Weights of a small mixture-of-experts language model, trained from scratch on English Wikipedia: 32 GeGLU neurons an expert, a variant of SOAP for the experts.
Below are experts of layer 5 (counted from 0) of a mixture-of-experts language model. Rows are named router (the router's row for the expert), down (a neuron's output weights, with its number) and show model dimensions 0-159. Each number is 128 + 24 x the weight over its row's rms, rounded and kept within 0 to 255. Numbers have three digits each.
Before each expert's rows: "raises" lists some tokens whose logits its average output raises strongly, later layers aside; "comes before" lists some tokens at least twice as common just after its tokens as in all text. This comes from a sample of Wikipedia text that the model never trained on. Tokens count by the router's weight.

# expert 69
raises: " him", " who", "'"
comes before: ":", "ass", "s:", "-", "ub", "ation"
router:130149153133137149081151167102113126085127124113143074113142119128148131127123112178125100155186154127133121106160119134132135123137143139110122123126162123112146063131120145121142136127122132061104130141121142128173132102111111141129127097099140110164138095130125086131131129205165139140145150149151110122143150111112186129143122105114117088151160148138115131128103130139129138141121130138105130137123077173125162169093131149089177101150101165086126147103101108137176164099133113
down0:149146141109090127189173124124116138129136132088151135116156120120119062129133084129129094158119108167164132122117147133082078161149113122162090145168131121144114111120134117147129101105109070123142089132115130138131128136083125165184138133115121158139126159157144156109127123134118122114122114128166142115094090104179171142155115159127128151113126133108192144100155165118111146157143110138157101160145154136106105128086125141145136124139106106133129111090122124136150067106131136
down1:122141184127149086106111158131146126122110172093152127112148096131094101101147160156119170135161134148085142133132122092151117145136090163146161138144154117077105110168125151151132169163143121150136159147120152131124128136155099092087137123070145129111132137135128117099145104107136093104118110095094153104151147089127130094125160143141169122074119135150081148092113126051151116143143143150116148137118082148118136148155103142095151125106105144122134137132122112109129133148122150
down2:173134154132171120107111149115099173112123152173137159101118161150156106086152162128127139151135103163099118138130174091119167124155150171138163115138126145167138152157141130135084121147109132154136122157136178152162089160109161126142138180130127134110144137158116129137119128147109135097095112155134123133138118145153118136094112114106174161095138152165130182111163104144152115070107110091108126110084147139153166140102135156115128127105133139165143088150101129141118136141141133
down3:103114137140099114146133169146151091139136112113105192126138156104115130118154152117163128127133142127131098106109133112134150158121146109087125138096109119118150085150091128141182136109091126139128118162158110136165107070160133167132139134124139107149122132103130068116141144122147147128138133140095096124126147095071158147114092165150117163094153122109157094163100133136120152133126107078122166126127118098095117094103066122113131113176128121139104135081110120156113115174135142
down4:140124120125148124128155100128131132180136130132115133116110168110136117121141106065130154129086115086135116181142122135144113157089082124092149130109087144118144124158166139133104119128150117168147081093143123140097148174128154100127142125129116113085097101139174152123088169111133163140154097062122138156136111122160097165136162131108132128112129132156135110157125115125136124138167084117187116100114151085149085153135117105115124141133110151165143158158134118097120157141134116
down5:166096134087142134092154148118122112117145079169165136128099149118120138118133135138161176193174136132111141126157120131151084150113142127104153112122136119137095100120137095172125131083169132164132149154187083120116129135148090131136119110177129098114092134162107155116104158122101128126118124104149145118107092115158172115105133124099133076121157146121116157174122129108117137128118115135176129110120139102135168091132152127091135110111121123161083118127165108110144135145138160
down6:098174131132123150157112146141083132082141126115143079150092118120138068112126083138151125151123116138105103109139144139102133153151134085189110128166156121125153103121142135116127132136129107128145125105135164128115124121137111141160131148134136115105139087153105114135141111156177103144151130096148122071115148150115141125157115153083120078158114129096118156188098112096133161106134141131118139111122130153103137134125123205096157096138153181139125155140150153124101143155127086
down7:101194130135121138103150113114141115111141127136151111124153138131138111118095148129132131125145181112145115127069116106131142134154131145160176125140115136146118162108131141142127153128107139121149124094106148139123142090165112140117157154129150137171144120111075129127126086125168146109137112146098181111133129108076137100098071163146100147172111120119146117122107108097119187159089118130147158091100131115106148112103139157101133131094110182096171112151166125081128139159112108
down8:141101143114146123110136105137135085116133095098142131105123124113143155169157099122095110118098157120073103096142130163168105096072160114132159167131154065093126093118129142153125148170130106171120162111096114105088115099189126122139108087112144130150117164108161135115134108121158132103136089101110127118142125178144143156133128118131111121143130170115107108142130082108135104151181118115105132126149074149080108128131146152105136136149130139132121116119136143124149141137091095
down9:099137132143106155129163150132122145088114134114094141118096161116154157162126145192113114082142170099109134134131099090117146117107123111091140079132142085131160149102168163146108128081127118108115130094157113131120167158192159125160158116141122147115117123163126131151081156094123162085134118160142106107152135153149131115126167182147175154130177128127149140117111139149097128160147142109139137099069097118117132137140126162112118144118118128134107132135122112163120126142125112
down10:095105118156129132127112106090116152146144131135107139116111142123148132127118112118118094138102130112180109157133141097055126144092136148122140179118137142095134155134121164075151111119123111116127128146097169123129109132135138145115158161117118103157142107117146119124132082073109164122128113106112117127118114174113128159114173120155137109170097165076133119135107165047097106102109135145154157156100107102114151158164143100140096138092162130112123149120142082107116117148130155
down11:116149085104120149167117170102137133142111130169132103110111133093112141174105120126119124107134164151126085125104109073157137154132115116121102177158124156135077137127103149099144128115141098149113138102148081134138153171144111157146127131149134170127129130178138139116134128166156166129135195096144096147123098057169094112132094083107123126135139175128124152159108126107102159129142099126107126108108114134121149112114118116148148115140120068161140136095134109129143128125108121
down12:126123138115124141093168123131153094119176101095154126148135105134138108136148108138130123185126100124115140090111130139119161153124120146140109139147082080090109130158082114110125103124135098075131162127124116118091109109149143068115137127118152146120086107126181114118191126154137151152144136117120094123132154117150135112153139132137142175116135159130077093095122101101159122127121161136109072154108105096114108105141112125125123130148116142080147084140135110104086143076140151
down13:144115111163149147109190129123130113129166135109138168113111112117153071126106154148101122114159175131130145128098136129143146126134131166100135120146141141115123111143098138137131129127160134131132171185083160077104137129149133115151120170120179121138145111149129120121157176133089081154135127105127100101184179144129098112153118128145115144106128146138118146083130123121088105110074155147110119127129114138089112101133136080134097169134121094115157081177101115131118121136109129
down14:113133139123157151148131129109075128125120103124132174118148147123135129085159116109144116154116133095069138123159119126126149134107093143136108149139143132120106163177083126134109091121159113126066179107103126128091121181134115133116140116147079132118167100156134142121156106142102129124087115155172176148118167109106102122130114126143119113172119114138131118136142120115137156144157155084162102138103139144116110152114171139145095142141146096163131138108107122105158203110168120
down15:113078106086196094124102127124102145154145127119121135133173162122137110103139155146134162151132141134087124143118121107150189149100188122107125119146122125119168111140147176110116161128149124126153135123073142142138126171091134091103123138130127136105103154129140152127125141133140123152099127081122164124096107115147134142118144135104098159133131111144104107140124105145130155133135145147089117136150083130118182112143170103141136101081115122106161096132121062118150122185159120
down16:146122153150166160087124158121130138122163154121142119109163115177128151153108105108112138087117119169156125140095140138093083123138148116148124115110107104142133156128122103116110066175150144149140105144120105130085149071156115164132101089148096132108087147102130144108151076151127125149110141156156116157139139132082154122112176119139124147147138078116089133101146133151126092154182112119138150131167104137164143112091152108090107106145115123118102120112113094118122140126157130
down17:147106100111139120117136122151132166101122119092117136113167156147140102166113139124114157102144148163134130147122135139089091176101083119097179125120134102138114083122172071116078169140146152136161183121154113118138103139113113100106100109128127105152115107154118155113150110186129144121118112141108142131117115137125128128092139124150144164113169119128095103133145123171091105140167127127121131094147120075114111142136141103114146174155094097083124122142189125141152149098123126
down18:108128115146119108125158128148103123146109137124131108121150094125112106101105174114124148084098122114112116124125108132095149123114144107133115128159089107124079135151178133132130111150156160126153131103128143100095110127050114151154155154133147152095092071120152130149133094165131142168102118114113133112134138135188154137160097121176139146131099146139112070155112162148163122134113147155128103100140115159172110107115107102151146126117098142161151147139077132167143157091123156
down19:120121150113131144129105151093093111142140060092095143085098106131143141120149154115123165119120106157161141148116120075088108137142154146129121109096152095110127165176130116076110185155148127153104102127143162143131122099154130078107160128157134116120114132084129109096140181153161137128140113108151111128140156128112165117113156153099093138094105144149107121079156087093133118150129106115117145112130130075119113110143112101137139122100151105134106167099146123153132130120104106
down20:124146126147177114148123080110138181115132137124123196115130102180113132157120151105131164122127142168113118128118156090168110143123103093139143138133126086148107130132083148125150086114133147148173112119138120124119103094109111100135096136158163127107125143165124138135171125089095128121104156140102140131141121144117140121116157098156122137131139112162134125119085092112130181115153163118117113165144141077150126097126115091126073123168092125068096093133123121146107102116123150
down21:144121126107132138131130062111132100143170154108119147146173117116096179129107116124125059121132117154174130088109131127154125142168103128126115137141129099117119104166121107116157130134124100130147104114127122115127146138123123136199091201142134107119142116164171092134126150157104108130128126136105122111107164133103125116165111131118166139084148140143149195127103123138090119132098132127092106171115159143143141139146108171129107158128115161119130112113173134121106122109105184
down22:096143142137106176148116159151106117108125182146135139134113115136117141094079115116101150184128144163152128109122122126152126129155160098098169116166106109115145157154147145100118151162142108155135143114087118144148165105158134102105143111172142169096092140123154132125185145120147145124092136091144115119150172119142124191113131145145168077142130093154124150122127125128138122081128095166149137124140123139122097158169139113105111088138132107160137141159157083110129142114142114
down23:149159098110138117104124123130146152156100158141147140146129133115091110153147118127196151099128173109101134105114169142175135166113130114151150119103125119122130145115146150101158100120142108175131125117116130160142092157073136119152138155121115134115119143150156098117122136116139102127130134081125110120131116095105116112144175146111142139103132119177130108109143110123186064110175138115138100153106157101128106134162129123124152141177167152147089121097174124136119069161115166
down24:125116128138084145146110153098121102128164090120159092118138104114137121121180142109130169142120094127123170120130123166174106133178110160114111101104119140147117141124119149128129136158103096157151141150092158147126101145124185095096146112115070143171110125128164128117147168160129125151099130078143122122146154069156116138124125139159108165106118163155132102088158110151148126091105129128149129145153126132143108146140151109134113104134193130146128098087152147124098155128146162
down25:179157110115172109163126147149109136152132078135135162124155128137111143117143164094112127146107111145100098122113100083114065142161134142125102114132158117171141173138080125133171104129111144129094177169135134108127136133095114151114139152115103125095106145116111133130178115129121115116127108141106160054154114120141074150148138102118106113107152094083108135110132132164136118163106155084140121122132104112094107118109171147112115076100113138139140130142122087128126147128129129
down26:145125124150155115099146160161119160097170126135114110088084122134157113172071109134136175119112134109113145103129136111119112112141094074129093162071114123116106134114180151131100132114138110109146120154115094114139131133122140112155093108158127103102152115141128161149135163116131126137100138082152132123159140129125113180123151119125151107108154127130148148059105140097096141094119141149115137151144149105134140119151108117134132180132131141097139101098156136123121129209147080
down27:130126162115142131095103114157114188145128115121131166145168146143182182182135097096090116139111128149103129119137130147143183140103115137117105110150117107168146122144142108160098148142114106128103079134101144150089109133134101121132077136147141108123128126139103159121106115127151174120130133110068095137125113134158103150120092107130133105124127141120169148167133128133134130151070124099099121109128106143158136164095098125137164126120126120124112107144075085164134175148115093

# expert 61
raises: "ing", "ings", "ed", "ing,"
comes before: "ed", "ing", "es", "ision", "or", "ment"
router:144153134128150105119155130108106104136115132128147139110143122185122157128154127112114083138111185104083150112175153135126060136119123163106141134116151099110149114147142151086159135108136126121108146114099154138137139163115159128165155124112111099131136114123134149072133093185140143156155143164138142106137143141169154145160133096143158126125152122102144169156119092088101117143133141140145078159130096151171125140147172131134104109152090142148132090151144157136156134095168124
down0:124132118144160174112112076145138128178149138080124162079148131115119117158138181147119104145099112141118125085140109125136152163138123145180147171144148154155156110131166154142122110129156148115109122125152126118113120128130095108107158146131145126117133130106170127115096130133110140101158105126127112130134143132148131133150100155073082111139079121114151124171126183163090137137103107167139157110138118131098122139133105137132112084169154095148116109188190157131117130139122151
down1:069151100128142127135132093133142118136094157124107137113162101102132131126120141158123170151135120122107129108103156082126159106093117145160111131112082161134134113121126129103104108092127147099136117122157124135125106145169106161151123110054117135135160104089161094131113141149096133143102168090114126111115160129135089143127126145154128120125137176136132079122137153167144133122154125111107147079099104119182151200148099100081132108118149132139104137107140160087138109136152146
down2:134143099154123134138171121137144114113128132101169135183134106092161112131123146108135148136134117115092148148090121159080097125135084115131131101091148141116089112137120136180127127101120124128135154122141112126108116095094118121102134120156148132126112151106120082128138159128092164069108125136177143109129132109132119099171118111129146145154137131177121153126117171098138136138149170100123174091143129203132145150119119129147081125143126095168196146161134139135135123121093095
down3:097113131075098148114144123138132183095133097132087111140116187113126125156130110145098141160145082160127160144157088154134157149163126130141093090106137140133111112158102087100123097121120124126112119161121130120132148093150108127133136148129119124174125148147159098150137131119116148083116112101128160091113125098135164107152120126141157106126128118119165127127123107147094138124170141108104106080127128120164157138164127074130136090087167136086105089113084103125124112090100161
down4:098109137088199126135157168147114105104166169132132077125142124103127076159114130118106178163144152105105130107154139149118140124128143131155094112121123096130125111134136088128116111146123142084101104087104123098184105107147167080138154123111118092110109080147137085110139131153131145109157116132166131103147124115125125124116107141132152138140118138137112127112141156149132188115087117128091113115156172116083134156131160107106112144131163093138106115138148119134168159097122114
down5:123137150135123108127172119141158129108103101142109090151134107160148129119173144148174150097117164098121133107103127150154100131105131139138136139137135136147124068161135163126100098101112173126084117136148124138120130122156126124133084111156103121094166096123145148132155151113107169152113141142121117162176124132172173160127145124131085142137134170128113159174104126126168115152145167118104068127131121134173115127094115127111155174150132121162145095063138117101127098143122125
down6:151136160135165169116120107159160075122157131063165147117105104096129140105117104124143101135147127120159127107158168130177138127120108083113142115101141095155122123102149109112158116144100103123100118134103101108124117104146137129130083101084124131136111123131108108139106122123135138159120107067063127148106101115160108102174119139103174140119171134113152097125140106111111127113186154092100123123118125119127104138135114109143112100155152151112103156166168122142100097165110143
down7:112158130091145093174115151132155185138115131118114125137140174107122123165153088110086133115116141115125119110124125070149184148141107116158143119141124110153187154126161115154108124121096116139108146055130088124163133133084155116131158111134113147153113144145177111107122166129166147116125113068085147113099120127129086145131151143120151094148085144165092148174123117129153146130157111101124123124135112146120169121125107115119157122142135162155148127112115117126152119120102139
down8:120084153125088158154119128127101110148145159125123128117113104109146128060147123128137079139112073145104108146132181076127122095147131124111094127108128119125115133133147157137095138150171143150095105131142127141115143147129107127108140113090148161158123106149129109168117136141096143093142146112079157130123130156137144151086130161137126095125172140143075130150112125117106112106119100090121121124103119103162134156091156087126156131117108096149101100134107131167085123168058142
down9:161131138152137204155117144101072158092112165121108152128135153124138135083133103125135126146092096142138128107113138094122139106154121143154151144142124138136102137160154144117093156139162136146119187149107096123110095144136137126119104131149106149117124133121101135133091060138158125127143153149157104154160111116125135176122068114131127164093088139121096104107114098100084145158122129155144164130150140117102119084107085151139094178129120145144160113136104121151156139128136137
down10:169114103107163137088129118132100132137131103125125083121135124120151139149131135130128102137122135129152155204111133126105174109170122108091137134145111157150122149115128143104100162108120082141136138099109142181149132151105131134096102120081124106126153130152138086087147107085089127111107085151119119111127136122138129139110117064075098143174120130121115139155157133093156180120106129126127143127106109130131120119143110122096121106124124098127102066123125134205120121099113163
down11:076154100121153170111144152145135150134089161141162105129140109116102150110154119106148158130158105119158141113146166128152126070144155142130136153123117088095106135147112194068107082172091114130085129147093135133108105161136121115156119151139156152129129126120120135117111129102135112131160150156117124107110139082166147138133104133143175108124150128146131143129091146097131144136083143139132095115125100114079144154140118090149165139112129107107153101121125129133115117145084192
down12:143156121134113144144175171108146092131140118121144169133108169133124129126159145127136094132158086139120131117105112106100141171122121127128119105117125125124104098102163124125121088101156126128154111128142117122136126136124121098087121114126137163104138117153065114121112123092166107126138076171158168110107106093168174141137127099112107144094140082160125139121136105095169122171115118135127149128148073168112108154046129117130121127102099128110166145109145105102085105108155127
down13:102165090137148107132142111145151173103129135144127141135137103104113127129141099117132119109162141158170176090108119153104068125102146153141115132077144149099129157088160148138120131149116165158110138130135166151100141137142117113167087133056096122130141095113122106114118133153175100089153118153155140112135123163179174137155134084146162109158120180115079120149129132109118109118134093143122127121128098146146177140102140130162123156115141136142144149140135131110138163111107121
down14:135157183116145141142139176168102112138097138133131116145124129144144151089125121068103108159135145115165143074131138111151117104175097156150097097128145140131122126105108106131107148141146126111123101124119109097106089151124174130142095151114092091129090108149127085152138148125129096095087117124106150102123122156132133064146141165147094108122146123120108111145112150114118138143098139165087113081136173149144101139115138104181135157187146109135126138136149152145129149116127091
down15:190162133152121098095091111149148162092122102149115148171117102158127138108151149154112134116132184090173083147116123152107127147138117159122125131153091144180125102164166145185128115131114114076163096108082096146105105103149118129139125105134150125117186130135144125167159157127114144141122179180116090108108141144127129136141133143118088151133136116116152149141100114125161153168152127123108143136124164107101110142140135137113126096104108142141105148147116123127111148165138137
down16:118153164124153150089124156134170148112154129179131141149142123116150159111171166141171146099090102131168089150164122119160130138116130141102112123158099132138128117103132136109115118139138093069118131087126103078153151171125113154114146149139143155106114133145136127099139122172184111109130127124153109133152131103083134118121110143168121129140112134159174135087107105155094130110162091150176126139098149137121158143113137128128145093140128164140090113159145129091132091082157130
down17:106163126127131174121149127120172081100153120141104136127108158132131136165128128155137126120117151108134150104121151110144144134133144114116105126101107100096178122122124109168109129066114139111134129119212098103158127123185145152114129126113121137101087153131116152128077160161136067109105155135179142123113121120118143085132092144118169145161105137150162083133163125119148133112114140142116147148098144152118110114114133164115145134090145095081166096127155134141126107148098149
down18:108172092109137126178091113123107090131112104182133131141125124157165069123145118104156145105157106113147121141101161090124142113150144136130113177153134166153118125139102136099137156107121120094088176123131062123172131108149143169122106128170143089147133154116161131091108061157119111097179114133143114135100121118129138089121142147117170097160134171128097151120119140126123111117152131174127101139114133124149139125137149152120099147136155126141140147161130140139142137099111118
down19:084101085107159114084139162128156106118128147123138114155095155133159103160120139133162150161106108109125110152117174115089122154169121096099130114170151121136137155146142129141108162136136105108156167131151146123170161134082108169104142093140153109103163105151135111113112133158090119117146093140107170092126183128150107139106121166140136185155124130150123126111138183093131144124133128092139159154139152121157139134134150127091124114158110118115168131129137127107178126095151141
down20:122113176124149139096115157094130159176090109120122159106160102144138152114160146140148148129137139138133113146120104140103131160147147109145136144146128134075125121166100111137095066085114148136116132120120142126107124152081187135079144148137146114119139180145108116154119158142165095102124121106126113140075124121138084115115107152134102143128160138091118138139138124119108129135085106101148179124119115155107087124150195106128093121126101105144132093130190148115135098112144113
down21:124096135119120116116139111120104161118062156126119123141106138127113113156174102123136175159201144111120106130127131110139109111124162125151138074120171144137107158131170132118132123146127119084109100101105082147138149144120120136099201126119129171118136147106143127149105093129108136139124163088127099129162100174115128132121163156091103129149104132141087168132141111174186092146161145065169142103127102130127094137120129121115123144151133140137149107117107126125128115115142136
down22:116129069124133094125124170162154103158098110120102109125177125154117147126103112096129129175127152186138092153102111180155121121159116102118139148148141142109141121096147134156123145148098114131143141147135109106125136155101129096117138126090094077096118152130108145121125175141150112105118119133098146118094117154100123136122117172107120120109144135111115150149128141168137130072131176146101124107141124164102113068131130109163101135112090192132133133128122124101123188110138163
down23:119160123096135085117148115111141150101153137116120052119095122136130161128079121121148089126118114141133146125129125144096143086156158127172143139166126170133156119135118145142138150138116129120127127148108128078195130109124202146188138152128113102120076158119137122165109101083088167140091151160139094135175120143135120110145112125145136100157110122139119125131142180119159140118138127126153107126128118137128130137090106078133128157155090150128145095142134084135123121110118117
down24:134122152133098169117083087129120086177112112125096104098085117114142129143140130101128146125123127138091127086131151125148100137155156153136103125151125131127127082113126151138147132109148142114133126090134109125066174133160155120143172137122119114155152145137176130173146122137147111135164143186120080118125175123065140097108125153142153120122119144162106114104079088128155122181115131165114102150127144172115114144151128121103138080116153145134142133116096159127149135142117095
down25:119092084193104146112138134122132131137087129152112154110125136107097087097164111131125095119158121146119118111085115121170123058127118083124140119101091107152136145096147130146154131090136123127158094122108143135110106167108145078132120136144151124121097125129132148136116140126107105165137105162124140134143109156100131099121136107126126139110176141142117129117115101120195122099120123121170139122091076107101144100167094134122114168145133167108125157090075104163115147130112163
down26:146107134111122136136172119116150114153152141174146131092115091102108088119136156150133082207103155108121163083150147132179104112109118161154115180109143086136152145100134104129139065115120147133113122182116144107099156103111104133115158159140155114116166119150163163085093113154173123117172104147139111102135141133139111095141108170162159138115135130126147137138129097130109121154138156136118136132140119135129163117119111122156167154132130117124165127154165117131134113139132102
down27:133115107142161081116131143137130132153150105142175128078108138129117134091114176132138117093154137106166123125088182120087138123129127119134116112141120129160177176137127170135101102099125113127092066105146162156143143121138091139098140110177152163131140115148139140092136145114102165156130138127138110137125155124141137154129122147134149136200160140176147120129119133147094123141154120128107109162102135134150130123146159128122164155102138134105092170097097090144128153174139163

# expert 8
raises: "ic", "ics", "rom"
comes before: "ion", "ive", "ies", "ary", "ic", "or"
router:143148151122123118139143138109097128109151138102127109153145134153128130099073118097124083130107132108088108139131147136156133131105125138138148122124150096138099146147178148093166126136130115129094145101088160165175111155096144101149112142120100090120112103157148122096152115171149119131139134174164150115165156134154133145163141138112111118146107131134140129116081107131131136158147097109153106103165137159151157145133181156103119087163088144105095120170115072130163138124130064
down0:118141119114138122147152170142119138131131102118119152150118133218123108104110114107142105097101137121099129112112130126079108134094122121142148164168091059123155102158132140113127116144171127139111150095102112134110126121108156113099152181177124076109132121127157109157137162108159097114138109126154103096102118150117161148108148141139128108075167145089146143142106173088118134159107117133134128128134160106122148149133110169108091148116121167150087121140140130172126152128119137
down1:149092134137111137104152095106143169076128152133121063137159136100109182182132130135124098086096137118146127105128131118116148137114103132135117109139144132101186138136109129115129108086143092112131100118122106102113147120117109093122118119153185153144139102151141153112156127103136154131123043118121113127077114132148122160116081101122104128141134126142133150120094141153154169113105147161116116140160107158116112171092118118154119115162123133097168156170095112094123137139147134
down2:113190155160149089118136175171109137132126122119161116180104140132095124121091105142151139116128174095112144152107084115076118123161149131130111134133109126125148084136116108121174112137122082130128124120120087175136157128119111177106137162131103068142104141124144141155154123106157125168101106102128109098166114151134083155073110094134087147119122134123168109144156139135117131116146148099128138110130109122119121134128122107106140195151124151163127167135149142129111109115128133
down3:147194098126173123150083128110117108099125192133176137152123132131103115136151176123113121110090136125087118110140107147129137140130105145169152163138148130107109122146094134123136110181099092107138150101108172142125126113105105102133110108104108112130117141178128128160142074104140123175142125169138155119091134088156139110161137093137117129120144107110125155106110128110130150120156082143093147139165162111101120181112110143128137168151160092156161120154108121112137132136129136
down4:170081131128135104122107147123150118152172149158104158133145146144134117117133112098127156118116098126179172104190096128154133136118087131153157118099145121104159135108121157143148114150141074154143107068122106115155141120125114102172140119106089094171102130139092061150163171082126126105142145139135102148117096131103119144148103149131127124125119128134136136139110129126061146150184128138126162132150146164111147096108135135089107131132120144138107129118106143142107174121132117
down5:087106110124146170068138113081157148100117164139143162086156176128139180115114137133115177134157122153140115133143139082082129122107134118144147119134107070116136134109103168111108140123135154089122131123134108133109130124147122122154168168119149106148123094146156091176127109102102132109102101113087089128156107121164143105168140103163111149106131115134147145125108106109125142096123105118144163128126119115100147156124119102122162118125110139128092171138122150103154165101173091
down6:104079097143119159085147128127186142109125114106115136122122092094152165139144122149108107112108119100102118158138100126132125173153146147143094116120120138100133128100089158163121155129145104165137110123116137065126096137137119100091174120132108149103148168104123120114165162095119115116121137161180104106176107109108108155166124103081147090139121147149127100128156099111113111114146112106171106149116118175141165141074096154127160124120162127139127122119138127150160127112108140
down7:119118090099130106084155121136129130101121143127136120091118128128134167123121128089082108099143141076147139065153118105151126101086170123145156127111127107118105150083131101123159137130102127081103138144129125104162097174132112096125096129101117129138104103119146096133152104116104106143088130179153094126137059125130126123145138160136134129110123101097133137146096122109101087104109114146179134123121128096140141164057137149111128172142127147113128134117155184146102131101126132
down8:131150111086151130101115120110147146097159091137096101140125118120132144119150112132146129102163101114111105183121156112167143119088142106109142114160137146125143154186114095130111182067134125126083137116130105117118105085146147123114115136116162140135102137099145160110115127114141134094138144078138096178151110147149133198082143109157152155152156104165109135089122064115131079135147132157133144126151135163143127114109115119170142149124102123126114143075131118138125120128132128
down9:125145105133102137145114099098107124114104149106114139171153134132150134156154079135077146126167152129145093145116138093129104126132118138141097138125119122109128120185185137135136129157136159105155145150162178089103144126136111098119120101089113139088132128119112139139165115108091091113148073143141122119177141131113114098122153127145138128154108160121153079150153139158129112156123065084142090169129085150133114110125174113097145127134103143153136119156137169160141122163117099
down10:108146065159103159156107111168119125122148171170117123126095122115164115135108086075140086126162133135120083112107117082126088077152154140144098111134160152106112124123159153101138166158134137117092156140157121124131126119119120126125116127132142131127105130115122132150148118139142157107135103093139133138113124136130107152135153094123121116168129116177146160144124121119135103114129141122107057128124137094160109103154145143133177190126152129113154155160179120155181128170145128
down11:118153131118145082141180112125130124088107092102096092159141133145152109134158105113102126137175165136075104176121125157146133115150074112129113123110152114131112187101083123118122115164152088150040103128128128133149100132184129125123113112120109120155101135127123162113106122093170138172124118150170128126131160145132123158127112151134117135120113148135094157132164120143125123109122148110143114100153094131118129110140111090159120092129138136101126118089081119137122173134124129
down12:103102140121128145180125151126108119121175184116111117123128162100147160121118095143125101139087154114116118174133107121164125132089144150131123102126134130131149080079119135204114092148146158170151110169127118118141113140133133120129113136135136110120134119081133123131146138135131074131090124146117115097102107152143131173112123148147068119109146115135139114144140140141118144100063126140121151093109124071126164115086123156119119154156139134152148117138112102143139101122078073
down13:132130146144145126161127137126134141146108116128099151117121119165110142122141093067103172156124109134118153123142109124127226179124126120074151131130110154155126158121127153143124119122128155132114188105111127147123140095136101126122119136102135127101087106102123074103124169130165122117145137131124161131096159152094107090162142139149124124128145102107133137074136135117093135129126128130154169142129149152127094145146131132167073081138147136118111105115137103089145104128163066
down14:077145161125089161120130106136129126147107116115137141106110110159148129147163111127132162073136090140185128130106111129165133099125170139122145118092120135154131183100086158098132137086133127109135146078119107102162114124125175154098159128072131185127108127133120097125121119114133125145087096153113104094132146124091109117125160117144139092148136143101100120127106151084099123114164174102104141102139144136119166114157124130100096122159120148134122129129082127133101111094113162
down15:187110097145109130127149123082112095178142148093093131141120092131133082172122157101155106163116129143141114130116157167145148116132114101115124123128125125157121123107150142080107147161166165145131187153143107121138138130156150131162077113145108120117126096124121119117112152094110156120160087126093114115143109132162159121123171165124123141101138136117124132136147153156152188083098135127116188158125115130142133162133145135142132172134151128102142130089097155115088091115131143
down16:152093123144064093129170096167121116141135134176129079141109123131123123132141139186141099154128160141126138099105107146122092147093093099167141124158119138120137119103123134157129115128136163137112101106155135112117115099103139143117093145155113147111132123146144135127160113134117143143126165121118161137150090162151122106121107081104105116104150099128135117091127130135129140173181141112126172125077158149125152146084160118114120108121104135172114076142138132136053101100131098
down17:123096141155157095150125148116133101137135173159102096094144115136118182120071132130065142137119107139148125109162146115145145140152157117146182108135133151110109164142119092084145139121143110156130106126100129103098142140147148093122122117135152142124117089139082112127102125147076074084155108173102138154086104090122134131141135131139130143145101111141154129141113104109139095155088102111136105158092149126134111145139138133165122136093154110105093086137117115090150172144150128
down18:174126109179110119124125099175150119118134139164146143129121114108106103137119112142088134108095118135113118131157141106125138149171094108151138149149100122133122117145086083088105115106142095088128138122122107125097159101098103132128082114152117153099142124086108147186121128135096147134109131104142128134156172138102088137130146101108114122190146115153161091048125103121114166125080150168134131117143134129120132164094093140116143095115106125114114146153128158135143173122141145
down19:089097152128099150123150137074152149147099136113104154091118109116117157103125144111161149149128113158066112129163134131124135132147154082166135165101097160143122102119182157101157079119118099140121143168144175126111126126128147107141148160140143113154178147129101097150111089101117155159109145143115135137106139110145175099105131124143137141120181139131106128151145154140127151179124109142116130102095124114146138131143144121138147147107069175131105127135121115088097101143166139
down20:123114136137168137126141098153120103123137134124164124094087120130137080101121165126124093115151093118127122108112116130095090084157113167128152093112125134135121121115135105166140083124104102116143140171167127137175138125116114191130162120164161135111108148153114091159159151075186113153167118118117107155096146114113101155114093129126108107103143103162151139156124141085160110122107101136194107136144118148134109129108124143121116108145152175154166113154128137132121134096098140
down21:102067124135162125142133149097137128100122132151144144107165130162116117152101151106094122125137139113139101105167080122117108137106102171133119180135119123179136123118072092086160174141124113155122082131114122146164140129122135130123130128156085131073121099172119079104150108118149162104101077134153148120111101115146120130124116129101100142157132146157177148125132131126121141075108121164160159109180095148130149128137090129099096123138133092155126122115117132133136153127120143
down22:090140148127139119136137110167129124128084123121105096139106108132108138124107135169142126145134155132128133166087121099092117114089130134170122123149125105154109075129157142194094073104129114141174098144133119158111145126111113150131134151064145137124130128136123170118120179162115087113150139126108091106167103149097151103151112108077152134134118096104101093118104154135164119090147104120102106138131086137114120111132165117119093106096083150127122147121125160096148134118165151
down23:093135090130121080124146102104125126147123106129134107127128117136119152126150155140132128119114120140116084162117150142126138106162148103090124096159139091139142134097124168126184143152133141134154131173150112091143140099114152147186087135159133123120137118115157141169127153082060107119111122139102184157139163128103147088096143171098126126105114120153118145120139130140120116150129165124121130110132119131142140134180139146150140092154126126118054120122066091137137164096151157
down24:110113126127152142134162140132129134136154143104115137114201159127111158118130089143123130111113131173136130136151106094141100135127121148096109188154136123121144175129150113137073105122137128142128134114123095142178120121119131163119124100127109141144175112058120146156161122096116129164112137108077153155116144076146141124120170121133142157135139134066096096099130079106096097122142098101142136106075104150125106098131126116130172123138093167130096122126106107123135092141138112
down25:135115114173080104105102170099112118096117132129127131095137114135107144153100107162098117114131128157122103107135114113135122135098119163144134157150075133144195132108107091093145125131133118179136094138092121144145114124143156095135130162087139095121137157124122106121152110110147091135107116123104140123125137094112156126132127149143149147089136125169120129084132174147102118140090113122130099083148182119100119129162103092114096102135151144156150114147165116127173128204111098
down26:092114131139143152138146079117123147087149173178158169111093158073118108131115131121136086107151147139117166122126098127096112107147119145137122082138124118130160124121067151098091109100074108108147126130151137104139151111124109118133098152159125147115165137157120157161124138100124187119131129121136102133155075113167122155144135109156140092157154129118089151162124113122130163138148114123127108137100146145106137148115081140158136117163160137112119106133111084167083102132117141
down27:108119149108115120132128111164121107161156148093119107115159159105138066153134102138127120150121071110161134127125130113113157137114105117121161115132182146149155091067128165128108119120140117129176111093135170134126159142137170099115122131157157166175142111133144141129130127138106123105142112126117120116135102132102111108103125120125187129120138112132182109112142140103086178147166135163131157138129123155115109110191132114156121067148158143134134110163147097157101097158119146